From a checkpoint of a small mixture-of-experts model trained on Wikipedia.
Experts: 48 SwiGLU neurons an expert, 3 picks a token, a sigmoid router.
Below are experts of layer 5 (counted from 0) of a mixture-of-experts language model. Rows are named router (the router's row for the expert), gate (a neuron's input weights, with its number), up (a neuron's input weights, with its number) and show model dimensions 0-255. Each number is 50 + 10 x the weight over its row's rms, rounded and kept within 0 to 99.
After each expert's rows: "mostly gets" lists some tokens that are sent to it at least half of the time. This comes from a sample of Wikipedia text that the model never trained on.

# expert 65
router:76 51 54 49 56 34 44 59 62 45 51 38 44 58 48 39 51 38 42 47 49 65 41 46 39 58 54 55 46 56 46 52 55 54 27 31 54 55 38 70 50 41 56 71 54 38 41 56 51 42 50 61 45 48 62 45 38 60 46 44 61 39 62 53 46 40 54 53 44 66 52 59 64 50 44 41 48 54 53 53 56 32 52 52 48 35 49 39 50 55 46 62 58 58 55 63 50 55 51 52 47 50 37 65 50 66 50 53 65 45 50 37 31 50 38 53 73 28 60 45 44 47 62 36 66 24 35 46 40 66 57 72 64 49 54 52 38 62 71 63 38 56 50 41 50 42 46 56 43 56 46 35 62 46 60 53 60 59 54 63 35 56 39 41 46 48 31 48 43 49 46 62 37 55 60 35 55 49 44 56 48 48 57 32 65 47 78 47 43 65 55 52 67 68 47 41 38 56 50 51 56 20 45 38 46 62 50 45 56 72 49 58 63 58 64 42 51 37 60 35 45 40 41 52 46 60 40 35 24 59 56 47 37 47 51 62 41 45 48 51 43 60 41 53 58 62 53 43 54 61 58 56 55 47 57 57
gate0:43 53 54 53 62 48 42 44 43 49 40 42 61 50 44 33 51 47 56 56 61 49 42 48 57 59 44 55 55 54 31 64 59 64 51 51 53 38 57 54 58 49 44 67 41 44 61 50 43 38 60 47 54 50 54 65 62 31 62 57 54 39 41 71 47 61 36 63 48 58 32 62 51 42 42 36 65 41 62 39 52 54 56 31 53 42 54 43 57 33 72 60 56 34 57 46 47 55 40 56 52 42 60 54 60 50 55 59 55 42 55 40 43 59 65 30 54 56 46 50 37 55 46 37 47 50 61 53 58 61 74 38 38 54 52 50 58 50 60 46 54 48 64 51 44 39 38 54 25 67 50 59 71 67 38 65 64 63 55 59 46 60 62 43 43 57 46 55 54 25 57 60 56 38 49 50 43 51 40 48 39 38 55 59 45 36 67 48 52 39 43 55 71 43 41 69 48 38 44 65 50 37 50 70 59 42 52 56 44 50 41 38 71 38 41 44 63 61 33 59 38 55 44 47 53 34 51 55 39 42 54 64 47 62 46 38 51 50 52 50 52 49 35 52 53 76 37 66 45 55 50 65 72 73 42 53
up0:42 68 55 47 42 47 38 57 26 34 47 35 51 37 43 29 48 42 59 66 59 51 38 59 32 52 43 44 61 62 44 68 37 48 45 59 62 48 49 58 67 60 51 64 56 50 58 50 32 45 71 45 53 37 53 65 54 57 41 62 53 53 52 53 40 69 56 41 57 53 65 50 64 57 54 53 46 59 42 54 51 48 50 32 35 44 50 45 50 58 55 40 58 46 52 44 54 50 45 57 39 29 50 60 54 43 73 52 56 58 49 40 48 38 63 42 65 49 64 43 51 51 48 47 51 47 49 53 57 57 50 51 28 51 41 56 43 55 46 62 40 67 55 53 61 39 56 46 35 57 56 51 70 50 45 50 61 55 49 48 42 55 45 36 51 64 56 37 42 36 52 48 33 49 35 45 49 52 50 68 51 42 36 58 60 24 51 66 63 54 26 54 64 40 39 51 52 44 41 44 50 39 49 47 63 42 36 57 47 52 36 61 66 45 55 40 34 31 27 45 45 48 34 55 67 53 43 49 47 47 56 64 60 35 50 37 54 53 22 42 70 47 45 53 49 62 41 36 50 80 42 60 56 57 37 44
mostly gets: " It", "which", "It", " center", " vessel", " wife"

# expert 32
router:49 72 39 59 51 41 64 31 58 51 48 53 53 46 46 45 33 63 49 51 50 59 29 71 41 62 44 46 68 61 51 44 42 41 33 54 71 53 49 62 45 61 53 44 85 38 54 47 38 57 57 53 56 60 41 45 58 41 51 34 51 51 74 52 62 46 45 53 75 43 58 64 50 38 43 50 66 42 62 62 56 44 46 45 54 48 49 49 51 55 58 43 47 34 42 38 54 40 32 55 67 58 57 58 38 52 40 42 52 51 66 54 41 52 44 49 23 46 41 35 51 48 69 57 52 59 62 57 55 30 61 46 55 50 57 47 41 52 26 52 31 52 54 43 49 44 57 29 50 59 50 70 55 39 45 57 25 43 53 34 67 58 51 62 43 43 54 69 53 50 38 56 60 41 49 48 62 48 44 61 54 47 41 60 53 54 44 51 58 47 50 48 56 52 46 41 55 63 57 42 54 45 47 61 33 50 47 51 50 51 39 77 44 60 47 50 48 50 38 49 47 60 40 38 54 73 53 59 68 38 51 62 55 52 47 50 71 51 68 45 42 35 61 65 64 38 53 54 42 50 58 41 58 39 49 52
gate0:52 65 48 66 60 53 42 41 40 53 21 75 36 41 47 46 46 59 76 48 57 39 56 52 47 41 43 33 49 47 39 53 46 42 50 49 63 39 46 27 18 57 39 47 45 60 55 62 49 46 34 55 45 50 37 53 35 62 45 41 56 43 60 42 50 56 59 47 46 57 53 57 54 49 42 53 63 47 49 53 49 41 41 58 50 37 51 71 55 51 65 42 62 52 60 54 69 33 57 59 61 53 55 83 48 34 59 43 28 61 45 48 38 52 73 47 53 55 47 46 63 43 66 54 46 50 50 48 46 56 44 52 55 43 60 44 53 51 58 46 36 42 50 62 43 62 58 51 59 49 43 55 40 49 39 75 42 51 49 44 69 62 43 53 45 48 61 63 43 60 47 47 48 46 52 42 58 46 52 41 58 67 47 41 46 69 55 61 53 46 41 50 60 51 56 51 60 51 31 27 37 57 32 42 35 62 62 49 39 30 45 68 63 34 46 48 42 39 64 67 48 55 51 43 50 59 36 51 61 51 42 53 55 66 46 58 59 58 46 47 57 51 42 53 86 37 53 47 50 48 52 44 41 51 54 44
up0:40 53 57 66 49 53 39 34 28 41 34 54 70 45 62 25 58 52 56 48 62 40 42 55 50 60 61 57 46 56 56 47 49 51 53 53 53 44 61 51 46 34 70 61 41 61 54 65 46 49 70 42 36 44 28 51 47 59 51 51 41 69 36 55 31 50 64 54 40 55 34 58 52 40 50 59 38 57 63 50 49 51 24 52 45 46 58 43 54 47 60 45 49 65 66 62 41 26 67 61 68 62 59 48 38 49 47 42 48 32 52 60 28 61 51 59 41 56 47 44 36 46 45 65 32 31 71 65 53 50 44 52 46 60 52 61 50 53 40 38 40 64 66 57 26 52 45 45 34 47 46 47 50 38 56 52 50 56 64 44 57 54 46 41 41 29 61 57 56 56 53 48 50 61 70 58 42 38 51 49 56 52 55 47 51 35 56 45 36 38 56 58 49 42 54 59 57 52 52 48 67 60 48 30 63 52 57 51 39 48 58 47 50 38 57 66 37 51 55 43 44 69 52 50 73 58 49 41 57 34 52 39 66 53 46 53 48 64 53 46 32 58 41 48 55 42 50 35 49 42 47 43 41 63 49 42
mostly gets: " contain", " free", " mean", "Follow", " dead", " sense"

# expert 55
router:34 57 55 74 49 46 47 61 44 44 44 58 58 49 60 51 43 44 48 47 47 51 31 52 50 43 40 53 52 60 28 63 62 56 55 53 45 51 50 58 50 40 58 47 51 41 64 58 41 32 55 46 44 51 51 38 52 50 58 70 48 57 32 61 58 53 43 50 57 64 47 45 29 43 41 56 62 60 48 37 45 58 73 53 58 47 59 52 54 46 46 40 58 80 41 68 50 54 31 62 49 40 51 50 60 52 44 45 53 56 50 46 58 35 28 39 45 43 52 29 59 69 59 38 34 49 56 56 52 68 68 38 43 55 47 59 64 43 77 48 57 50 55 45 53 55 55 49 39 53 53 61 77 49 36 55 49 51 54 48 57 52 42 53 45 38 52 54 52 32 58 54 53 49 54 51 40 54 46 59 56 58 61 41 44 57 37 55 46 46 52 35 64 37 30 53 69 35 44 50 45 37 38 66 48 51 51 36 58 55 97 57 58 69 50 62 41 47 39 46 49 52 42 63 37 29 42 49 47 62 43 46 40 54 62 52 52 53 44 54 36 42 60 50 27 55 65 58 56 49 55 45 58 57 40 43
gate0:48 39 55 60 53 55 68 70 45 51 50 35 59 48 44 58 67 47 68 39 53 46 51 51 36 46 32 48 71 56 39 53 51 45 63 56 61 33 49 73 44 47 59 58 54 35 56 33 46 34 51 69 73 50 39 40 57 57 61 37 65 66 45 52 48 37 56 58 45 51 51 36 51 38 43 21 53 44 44 55 62 59 49 58 47 41 50 55 47 47 58 43 34 49 52 45 42 62 58 68 68 39 57 48 58 44 43 53 49 47 41 58 41 50 47 47 59 50 43 55 57 61 48 64 55 47 40 48 55 56 44 41 38 35 46 54 56 51 57 48 44 42 50 52 53 43 61 74 45 57 31 56 57 60 49 42 49 56 62 64 45 47 53 61 47 38 57 54 63 40 60 63 63 44 49 49 84 54 52 41 69 48 52 40 44 49 50 36 60 46 33 32 61 37 35 56 59 37 55 61 42 43 36 45 36 49 47 58 55 46 48 37 40 50 31 26 31 52 30 52 79 46 52 36 50 60 58 55 33 53 44 44 66 51 51 45 57 52 46 49 58 75 45 53 47 49 67 64 45 59 55 49 43 45 40 49
up0:42 45 52 36 58 54 42 55 51 45 56 45 42 32 60 22 47 60 66 39 63 39 42 58 69 58 68 56 52 54 54 60 48 44 50 52 43 53 62 52 49 47 53 57 58 42 54 62 43 61 57 24 67 61 48 68 48 61 36 54 47 43 46 32 61 38 45 46 42 49 52 45 53 56 58 60 68 35 50 48 48 37 56 49 64 54 41 58 50 42 56 44 47 53 69 58 34 44 57 44 47 39 38 48 39 51 63 41 62 60 49 61 53 56 60 67 51 51 62 58 45 45 41 37 65 44 13 50 64 44 66 54 54 36 26 39 41 62 47 40 66 40 61 54 41 16 68 45 65 53 56 50 54 55 42 55 27 47 44 60 50 44 69 61 55 60 55 36 60 46 48 48 53 50 62 36 35 46 42 43 60 50 59 51 65 56 58 64 38 58 47 51 53 44 55 36 55 56 62 67 49 51 37 44 39 50 46 43 66 58 41 45 48 40 60 40 64 67 47 60 41 51 49 57 56 39 51 62 55 50 53 68 56 41 40 71 44 64 51 50 43 47 61 59 49 53 35 47 55 64 52 51 59 41 53 51
mostly gets: " Island", "cultural", "nomic", "ium", " Township", " Point"

# expert 52
router:41 61 37 52 53 44 50 65 46 54 55 47 72 59 35 43 53 53 64 40 40 33 50 57 64 32 63 52 46 34 47 44 46 56 79 55 48 42 49 49 48 37 48 36 64 40 52 37 47 66 51 56 60 41 60 37 43 43 49 42 49 54 40 45 50 54 57 68 43 64 36 41 56 55 45 47 44 47 69 20 59 56 64 67 57 49 51 58 59 41 55 45 58 63 31 61 61 50 57 46 41 61 46 39 48 57 41 57 62 46 50 38 61 47 33 48 58 49 60 42 54 54 62 57 43 42 38 45 55 55 36 55 52 35 50 37 55 52 47 62 51 50 53 36 38 47 52 57 49 48 45 40 44 66 32 47 55 39 40 49 35 37 46 46 51 34 63 46 49 48 49 33 71 44 59 50 46 55 49 52 52 57 40 58 57 50 54 53 55 33 55 36 51 51 47 59 55 40 48 52 58 60 47 57 47 51 47 52 73 53 67 54 55 71 48 58 46 73 52 41 28 52 60 43 37 29 61 38 25 69 49 23 55 71 54 63 79 55 57 58 54 40 49 50 55 64 43 55 55 48 70 47 51 62 53 39
gate0:51 51 48 38 48 42 68 49 38 53 56 57 66 37 60 62 41 46 57 45 42 43 52 67 57 46 50 58 52 39 41 45 52 65 58 52 42 51 51 33 59 66 61 61 47 36 59 37 39 53 31 51 57 61 39 45 42 33 35 55 47 32 46 41 43 38 46 52 58 63 47 62 34 60 64 69 48 66 63 43 65 43 48 48 61 40 58 55 65 39 69 47 43 60 45 51 45 53 44 45 49 56 50 46 70 39 49 53 56 48 59 44 52 66 57 49 55 48 46 48 57 61 58 49 48 55 65 45 59 66 48 57 54 62 67 69 59 62 74 41 68 47 76 61 55 43 51 60 44 47 52 60 63 49 58 71 32 44 56 54 52 43 35 56 53 63 47 60 47 59 48 56 50 52 64 35 26 51 65 68 32 68 39 50 48 43 55 37 46 44 49 31 50 56 63 38 45 64 44 50 49 49 51 55 40 43 71 45 57 54 67 41 44 32 54 42 46 36 54 55 47 62 53 52 43 44 44 42 60 30 50 56 38 66 59 47 56 47 69 49 41 39 40 52 52 65 55 49 32 59 60 44 30 63 43 63
up0:52 37 68 37 44 53 44 71 44 58 49 47 59 72 35 53 53 40 37 54 22 61 54 39 52 48 43 44 55 47 40 45 65 43 52 55 62 34 60 51 64 43 29 53 53 29 66 67 52 47 53 60 53 36 62 51 43 56 33 54 49 37 47 59 61 44 64 51 44 51 58 43 51 45 54 62 44 39 62 41 45 56 41 50 64 49 50 34 51 55 41 59 60 58 41 55 61 33 69 38 56 50 59 56 56 48 72 43 26 41 44 60 50 51 30 50 34 35 51 66 34 46 52 50 45 59 47 37 45 67 49 46 58 37 44 33 58 57 46 39 37 50 42 44 49 44 64 40 39 57 42 37 45 71 41 52 42 66 69 42 39 64 51 46 64 59 47 52 64 45 46 54 51 38 40 59 68 49 56 44 42 45 62 56 57 73 49 46 69 62 52 56 45 51 38 53 50 35 44 32 47 65 60 53 67 51 42 48 55 52 40 35 51 53 62 50 68 47 53 41 64 28 45 58 39 52 48 56 44 71 50 37 67 42 45 56 47 53 46 43 47 45 53 57 47 41 55 58 44 38 40 40 43 31 39 53
mostly gets: " medalist", " time", " star", " spot", " months", " exhibition"

# expert 71
router:70 45 48 70 18 55 41 46 57 50 54 54 39 51 48 41 40 41 36 60 48 38 39 56 46 67 57 52 31 46 55 40 50 43 48 45 67 55 39 39 70 71 50 50 79 53 51 49 49 41 47 55 38 58 41 66 40 62 57 43 48 47 63 49 56 42 48 40 55 61 44 49 69 48 47 58 29 57 34 43 48 50 42 43 34 59 42 48 72 66 57 40 48 50 37 54 45 52 55 54 42 50 59 50 54 52 64 43 57 54 44 58 62 56 37 37 57 36 46 57 57 45 44 60 50 53 46 40 47 52 44 43 44 34 70 45 54 53 40 48 64 52 58 52 16 64 42 59 47 34 60 47 69 51 74 54 52 51 60 53 44 68 62 51 47 61 48 53 36 26 34 53 38 62 50 46 54 56 63 39 53 47 43 50 70 47 47 48 46 48 49 33 57 59 38 54 46 62 41 62 61 49 53 34 43 40 55 42 48 53 54 52 40 50 50 62 41 26 45 43 50 49 56 41 44 55 37 37 54 56 69 44 42 48 50 52 63 40 43 48 51 58 49 44 32 38 46 56 51 57 62 47 44 40 19 64
gate0:55 56 40 50 24 42 58 50 49 62 36 53 50 36 53 59 51 54 57 51 45 40 50 42 62 70 51 42 53 68 62 86 57 47 59 59 48 41 25 19 51 64 44 30 51 52 47 42 44 28 46 38 60 67 41 48 61 45 54 41 74 57 50 47 57 52 57 51 47 41 48 47 47 51 60 63 58 57 49 49 32 57 63 51 53 42 67 53 51 56 48 49 41 58 56 58 59 62 40 53 47 45 46 44 49 32 43 65 49 32 54 48 40 48 56 36 53 42 59 52 45 65 53 66 56 60 60 31 52 50 47 61 50 38 32 44 42 26 54 68 47 48 48 34 70 45 58 47 58 58 58 61 56 55 48 49 41 49 50 45 60 54 59 50 52 33 45 32 40 51 44 72 48 51 62 54 68 50 55 42 52 45 52 48 59 57 38 43 49 40 40 49 72 38 44 59 63 40 48 45 47 53 49 43 52 48 60 43 42 71 39 53 49 43 39 46 78 74 55 62 62 51 54 55 46 32 63 53 49 44 55 61 59 59 53 29 61 59 57 46 54 45 67 53 52 42 40 47 66 52 61 50 56 42 52 58
up0:40 62 60 58 49 62 55 50 62 55 48 44 62 38 49 50 54 60 61 53 50 43 22 61 49 55 47 52 28 71 43 55 42 65 40 56 24 58 49 73 48 60 37 47 54 50 31 72 41 46 38 50 59 40 32 57 55 51 48 47 61 50 39 42 65 40 74 45 50 60 43 51 50 51 47 38 42 46 65 38 58 45 50 35 41 48 55 62 54 57 68 70 39 52 37 52 50 41 43 54 59 47 48 48 45 53 47 38 45 52 56 52 59 56 53 49 45 50 44 40 48 43 60 56 65 53 49 59 44 52 40 50 47 56 55 33 42 63 29 56 61 55 52 46 49 65 65 61 46 49 44 45 34 60 57 48 39 49 43 42 56 44 42 49 47 60 57 58 59 58 48 74 55 76 53 33 52 53 70 51 37 45 63 65 43 63 50 36 28 57 60 59 49 46 58 53 35 43 66 48 40 39 56 54 39 41 57 47 64 39 40 54 37 33 63 45 56 46 59 67 55 52 50 37 28 58 47 56 35 44 52 51 43 50 43 42 45 47 62 62 51 46 57 50 55 53 54 87 54 48 40 61 42 62 50 76
mostly gets: " Ban", "zan", "ij", " Abdul", "ng", "j"

# expert 78
router:48 58 49 51 48 47 41 59 70 41 49 42 39 68 53 32 32 44 52 48 47 57 31 53 59 57 54 40 43 54 50 49 62 49 33 48 53 64 50 65 32 32 42 72 55 39 47 57 57 49 47 52 51 45 43 35 37 55 56 64 45 42 65 50 37 47 56 58 51 50 55 58 45 46 45 48 35 42 51 40 48 46 69 55 46 43 60 65 49 52 46 68 48 45 57 52 66 35 47 53 31 63 57 62 46 55 58 41 52 53 46 43 43 41 21 36 64 21 57 47 56 39 65 50 57 60 37 47 34 71 57 39 43 50 65 49 53 36 52 63 30 48 53 52 35 47 58 53 41 70 45 25 50 50 55 31 68 48 48 51 41 32 45 55 52 46 46 43 44 53 55 49 49 52 64 64 40 43 47 48 38 48 48 44 69 55 52 46 41 55 61 40 43 50 49 34 39 53 47 48 47 61 45 26 49 54 41 47 61 58 66 60 48 37 53 57 46 29 55 42 40 52 63 56 34 50 48 36 34 58 60 54 36 39 44 62 91 39 48 46 58 60 45 55 60 56 60 57 57 47 48 48 58 56 49 49
gate0:53 61 73 35 49 48 49 53 50 58 45 65 42 48 51 36 49 56 57 60 43 50 60 44 54 61 48 40 65 37 54 42 64 33 57 29 56 49 63 65 46 56 36 57 66 49 52 55 28 40 54 37 55 52 22 70 49 34 28 36 36 47 60 53 39 43 56 41 46 45 39 54 72 63 56 37 48 34 45 48 64 76 40 46 51 48 51 45 57 46 42 48 53 47 57 73 49 38 55 59 54 66 56 48 53 36 61 53 55 59 69 54 61 44 45 55 51 51 53 45 33 56 53 51 53 45 57 56 49 57 51 39 44 67 69 31 35 60 47 45 48 30 44 60 55 53 48 60 42 50 49 50 45 43 57 61 51 64 45 47 48 37 36 45 46 44 35 67 32 66 64 35 41 52 60 57 50 54 37 60 61 70 58 41 47 52 28 50 62 47 56 39 52 42 44 31 56 48 42 57 39 57 42 53 59 42 46 60 42 40 46 55 50 46 66 47 52 39 39 37 52 40 38 42 58 46 50 54 69 38 47 55 49 63 42 24 45 44 33 50 50 39 48 60 54 42 48 65 36 52 35 42 47 49 54 33
up0:51 73 35 54 66 44 37 47 42 47 53 46 61 47 68 43 56 66 52 35 59 58 48 47 24 35 38 56 38 42 56 57 34 62 53 56 57 31 54 50 55 45 46 49 39 52 32 45 57 53 59 60 45 42 62 46 62 46 53 52 53 55 43 54 44 56 65 70 52 50 58 37 61 39 46 54 39 45 46 59 54 43 41 48 48 58 40 52 35 35 54 54 58 56 40 34 60 68 58 43 62 45 55 61 53 57 41 55 40 50 30 37 56 54 57 69 60 60 35 62 49 68 51 62 50 59 44 55 55 49 43 59 45 34 50 59 60 31 35 43 54 54 51 56 46 39 71 49 76 46 57 48 68 57 48 50 43 60 52 51 47 46 54 45 55 49 62 51 61 60 28 58 66 47 54 50 53 62 59 50 44 57 44 52 27 55 49 53 28 34 48 69 50 57 50 51 45 33 61 47 61 47 47 46 68 47 67 56 40 58 48 47 37 58 57 50 68 73 48 54 49 59 48 39 60 47 39 44 70 59 60 39 61 37 44 59 41 54 52 62 43 57 20 79 48 52 62 52 57 62 57 42 45 49 46 62
mostly gets: " wife", " actress", " member", " food", " guitar", " party"

# expert 30
router:60 47 48 43 48 44 55 37 71 49 50 56 61 51 46 54 42 41 47 58 50 70 45 56 40 62 46 45 59 36 48 38 38 50 30 54 64 67 59 52 52 55 60 33 47 57 71 48 47 55 49 57 58 52 57 55 59 34 50 47 45 42 63 55 45 52 54 65 67 49 54 52 55 55 57 51 55 44 70 59 70 47 34 39 44 52 51 61 28 42 61 49 55 30 52 57 51 35 38 60 72 28 70 52 47 66 43 64 29 48 73 32 56 51 51 48 35 41 41 44 63 46 73 63 41 50 51 53 42 42 55 39 51 62 53 57 35 51 39 62 37 60 53 51 49 44 47 34 60 56 49 61 63 34 57 43 27 45 45 63 63 56 43 44 42 46 57 54 41 54 54 50 48 54 39 47 70 47 25 46 38 42 28 57 44 54 61 59 58 51 64 60 54 46 56 44 61 53 45 45 46 64 51 51 28 51 53 54 39 51 44 58 53 60 41 71 49 61 39 45 51 57 46 44 38 56 56 52 37 53 44 50 54 54 40 51 56 45 71 48 62 56 50 68 66 57 66 54 52 47 68 49 74 48 54 72
gate1:70 55 30 40 43 45 48 58 58 54 49 32 40 34 51 36 49 36 31 71 46 57 60 46 43 39 18 51 56 60 45 48 45 49 64 52 49 44 44 45 57 48 59 37 46 71 45 44 63 44 46 58 51 55 52 50 56 64 58 40 43 67 62 67 61 42 50 62 54 61 51 67 61 50 55 70 56 48 56 46 37 67 34 40 63 43 42 54 44 54 55 53 53 41 50 67 36 55 61 48 41 52 45 50 52 54 50 63 43 47 55 38 36 45 49 59 56 73 60 46 45 51 41 51 39 44 44 31 58 69 37 56 48 62 37 57 56 52 52 69 53 71 62 64 61 58 48 45 39 51 24 48 62 40 53 52 28 47 52 37 39 45 57 44 40 43 46 41 45 38 46 61 63 28 42 55 40 70 51 54 54 56 53 45 44 55 49 53 55 42 31 45 51 22 58 55 51 49 35 43 51 52 65 48 54 50 43 68 54 44 37 47 51 55 44 55 61 62 43 51 63 37 43 71 51 42 50 49 61 50 60 52 35 52 69 46 49 74 34 48 61 48 31 47 44 56 53 54 58 47 30 50 58 46 47 45
up1:67 42 58 47 44 46 64 49 43 36 29 46 65 52 43 40 44 48 46 49 61 67 37 57 36 45 49 63 47 65 49 41 37 56 49 45 55 52 39 59 61 56 57 55 44 55 40 55 55 50 41 34 57 52 46 62 25 61 66 59 39 38 55 50 63 57 63 60 51 55 53 54 47 52 64 67 35 41 66 77 29 63 41 32 54 47 51 58 45 59 38 71 37 40 51 62 35 46 52 55 56 34 49 43 53 48 34 64 53 51 59 30 36 50 31 56 52 57 54 46 76 55 41 50 43 62 48 38 64 64 32 48 54 46 48 61 54 43 59 62 40 57 67 40 55 62 46 30 46 56 36 63 54 44 48 51 49 51 64 39 30 54 35 51 49 57 42 51 35 39 42 63 63 47 51 49 43 64 50 30 58 53 50 55 57 30 45 44 47 40 37 64 39 31 59 55 47 47 32 48 42 49 65 50 46 50 60 60 58 48 43 53 64 61 70 41 56 49 27 57 58 52 49 47 52 52 57 44 45 50 56 55 45 41 42 51 44 48 50 41 51 34 32 59 51 52 66 48 38 36 73 50 49 55 61 57
mostly gets: " consists", " terms", " vote", " Pld", " contrast", " equal"

# expert 51
router:39 62 43 63 47 34 55 58 53 50 45 68 41 47 57 44 56 45 70 46 49 47 39 43 57 39 48 53 59 62 45 53 54 48 76 47 31 37 48 43 46 36 52 47 39 59 53 42 44 42 54 46 38 53 67 35 52 40 49 61 62 57 32 37 65 46 57 40 47 54 41 39 45 50 52 63 44 54 47 45 48 66 65 66 52 60 52 48 38 39 42 36 67 67 43 49 40 62 50 52 51 58 36 25 64 43 41 52 49 53 46 39 60 45 31 55 56 68 39 45 55 70 45 53 36 57 39 54 43 51 56 52 47 60 54 51 59 46 55 46 48 50 52 47 64 58 52 59 50 56 47 42 39 46 20 40 53 41 38 44 41 46 55 46 73 45 44 42 63 36 72 60 58 55 62 65 31 62 57 54 67 54 75 46 63 64 55 57 44 52 42 44 54 36 45 70 62 42 42 45 52 43 52 54 53 48 50 51 48 67 57 29 44 68 50 70 30 63 44 42 52 53 61 68 42 30 42 45 52 62 46 47 45 41 51 65 47 50 66 71 54 51 51 37 51 66 49 49 52 36 47 44 28 47 56 35
gate0:46 54 60 46 51 67 58 56 43 45 73 50 46 50 32 45 40 62 58 46 60 40 48 42 51 57 38 44 31 48 53 54 60 44 54 39 53 40 50 57 35 56 43 48 55 45 48 52 72 45 58 52 40 72 55 51 61 49 51 52 45 47 41 56 55 30 42 53 41 52 57 33 49 51 47 32 46 31 53 50 43 32 57 43 56 35 56 56 50 63 64 51 49 35 59 58 56 63 52 42 36 45 37 53 28 30 54 52 53 39 63 32 53 54 46 44 50 57 35 54 40 44 59 47 53 51 60 56 46 76 47 46 51 47 35 42 37 52 55 60 66 44 54 71 56 46 56 66 42 56 46 51 49 48 63 71 51 66 51 64 26 34 51 49 55 53 56 56 42 46 48 61 37 56 60 52 50 38 50 63 54 65 58 49 69 57 46 47 52 38 45 43 49 35 69 64 52 37 33 63 68 60 53 48 56 49 41 64 68 57 62 48 73 53 71 55 45 74 52 44 26 42 63 51 56 42 42 72 55 38 43 46 66 47 51 40 56 26 52 42 42 38 33 51 53 68 49 42 47 50 55 49 50 47 48 41
up0:57 62 62 51 41 49 40 48 44 41 32 55 41 37 50 72 57 55 55 43 39 61 56 63 39 61 50 52 48 69 50 43 39 50 48 53 49 62 58 35 46 61 58 50 36 58 55 54 47 60 48 57 52 41 48 41 36 38 55 55 56 47 49 63 43 51 65 57 60 42 53 47 36 51 32 49 39 46 76 52 52 63 46 45 51 58 44 26 40 37 48 54 72 47 49 50 51 36 61 56 55 33 54 50 53 56 51 45 48 30 61 52 49 50 38 60 57 46 58 49 51 52 58 55 51 46 51 55 39 51 43 43 47 56 59 38 62 42 40 26 49 38 26 45 54 54 49 55 77 44 61 42 48 67 43 49 47 64 35 45 61 50 49 27 29 60 43 55 53 57 64 51 76 62 28 31 57 53 38 51 52 33 37 47 39 36 58 45 45 46 57 47 48 62 49 75 52 45 76 56 36 41 43 65 36 55 57 50 48 50 62 67 43 50 56 41 56 38 38 46 50 36 46 28 42 48 54 40 59 50 69 50 48 66 26 57 42 66 40 54 52 40 54 63 65 33 55 51 58 46 56 54 53 45 56 45
mostly gets: " especially", " losing", " scoring", "Ja", " taking", " out"

# expert 67
router:34 64 51 40 55 53 45 67 47 43 37 41 47 53 45 47 39 26 40 45 37 54 37 66 49 42 43 48 48 42 28 57 48 54 47 43 41 62 44 66 62 53 55 77 27 55 74 49 51 59 56 49 48 52 54 57 55 59 69 53 60 49 66 52 48 53 63 61 53 39 52 49 50 44 44 48 26 55 31 54 62 34 62 61 54 48 50 37 56 66 53 64 39 28 45 63 58 57 51 55 35 40 44 58 43 57 40 60 53 47 26 60 38 40 38 59 63 39 54 52 53 53 52 30 52 28 51 46 68 44 58 59 50 31 45 51 59 52 61 52 48 38 41 49 38 44 55 50 42 39 44 20 64 51 69 76 45 47 60 57 46 47 45 42 52 67 56 60 50 56 44 59 47 67 58 42 54 44 54 48 53 56 67 55 60 45 52 47 27 56 48 54 23 61 60 47 50 53 46 53 42 52 60 38 47 49 44 55 45 56 42 67 49 54 54 56 44 51 52 40 63 47 64 51 29 41 49 50 47 52 64 55 57 37 49 66 64 40 39 51 40 36 35 59 49 40 53 44 50 60 52 56 40 46 59 62
gate0:31 53 49 62 51 42 58 45 38 53 64 68 51 54 54 48 26 42 50 47 59 51 47 44 47 63 53 58 60 61 42 55 49 65 45 56 45 47 45 47 51 48 30 52 63 64 53 54 68 32 48 54 54 55 50 45 58 60 47 45 54 57 65 52 65 60 60 40 49 37 54 38 49 58 64 36 60 55 57 53 58 60 62 46 59 51 57 62 45 48 63 60 39 36 38 58 59 70 39 43 43 57 58 59 42 46 34 55 50 43 42 67 28 53 47 42 47 48 66 65 44 59 40 48 67 64 48 65 60 64 39 43 36 55 33 41 47 46 43 62 57 38 59 49 44 54 43 46 44 44 50 45 44 62 51 73 43 66 36 37 25 57 60 41 52 55 69 48 46 46 54 33 57 45 49 37 49 25 49 57 55 57 41 46 38 24 47 38 49 30 54 52 51 61 57 51 57 58 53 53 29 69 65 53 39 42 42 51 37 38 59 39 71 47 54 54 58 36 49 38 29 30 56 43 58 34 56 46 50 68 72 52 41 64 53 45 58 36 41 42 51 51 38 62 52 45 37 43 43 53 58 40 62 46 44 52
up0:49 56 42 56 56 50 49 58 52 71 54 46 53 39 55 55 60 58 74 53 50 29 65 54 46 35 60 38 45 63 74 53 51 50 53 49 56 32 54 55 31 66 57 33 60 55 38 50 37 44 30 56 59 43 60 67 44 39 50 43 35 64 50 40 64 33 52 49 65 74 49 61 49 56 46 59 49 67 58 48 37 45 42 43 47 36 50 46 55 58 34 45 37 55 57 51 74 34 55 58 56 55 47 35 50 56 62 42 59 56 65 43 71 41 49 49 58 57 32 43 45 61 59 59 67 58 59 48 29 56 53 52 71 52 58 46 40 54 48 71 45 42 46 53 51 51 56 59 64 38 57 52 68 36 44 51 45 50 49 42 60 47 67 73 40 59 37 56 23 47 59 59 46 48 56 38 46 63 45 53 40 54 40 45 59 44 46 49 48 42 35 56 42 50 36 63 48 36 35 45 51 49 38 38 37 57 50 65 51 32 54 53 40 44 49 62 34 45 59 62 56 66 56 64 49 58 52 57 49 45 55 46 50 58 60 45 64 48 46 77 53 62 48 47 47 50 60 49 52 58 36 51 48 46 63 69
mostly gets: " initially", " immediately", " originally", " soon", "formerly", "ically"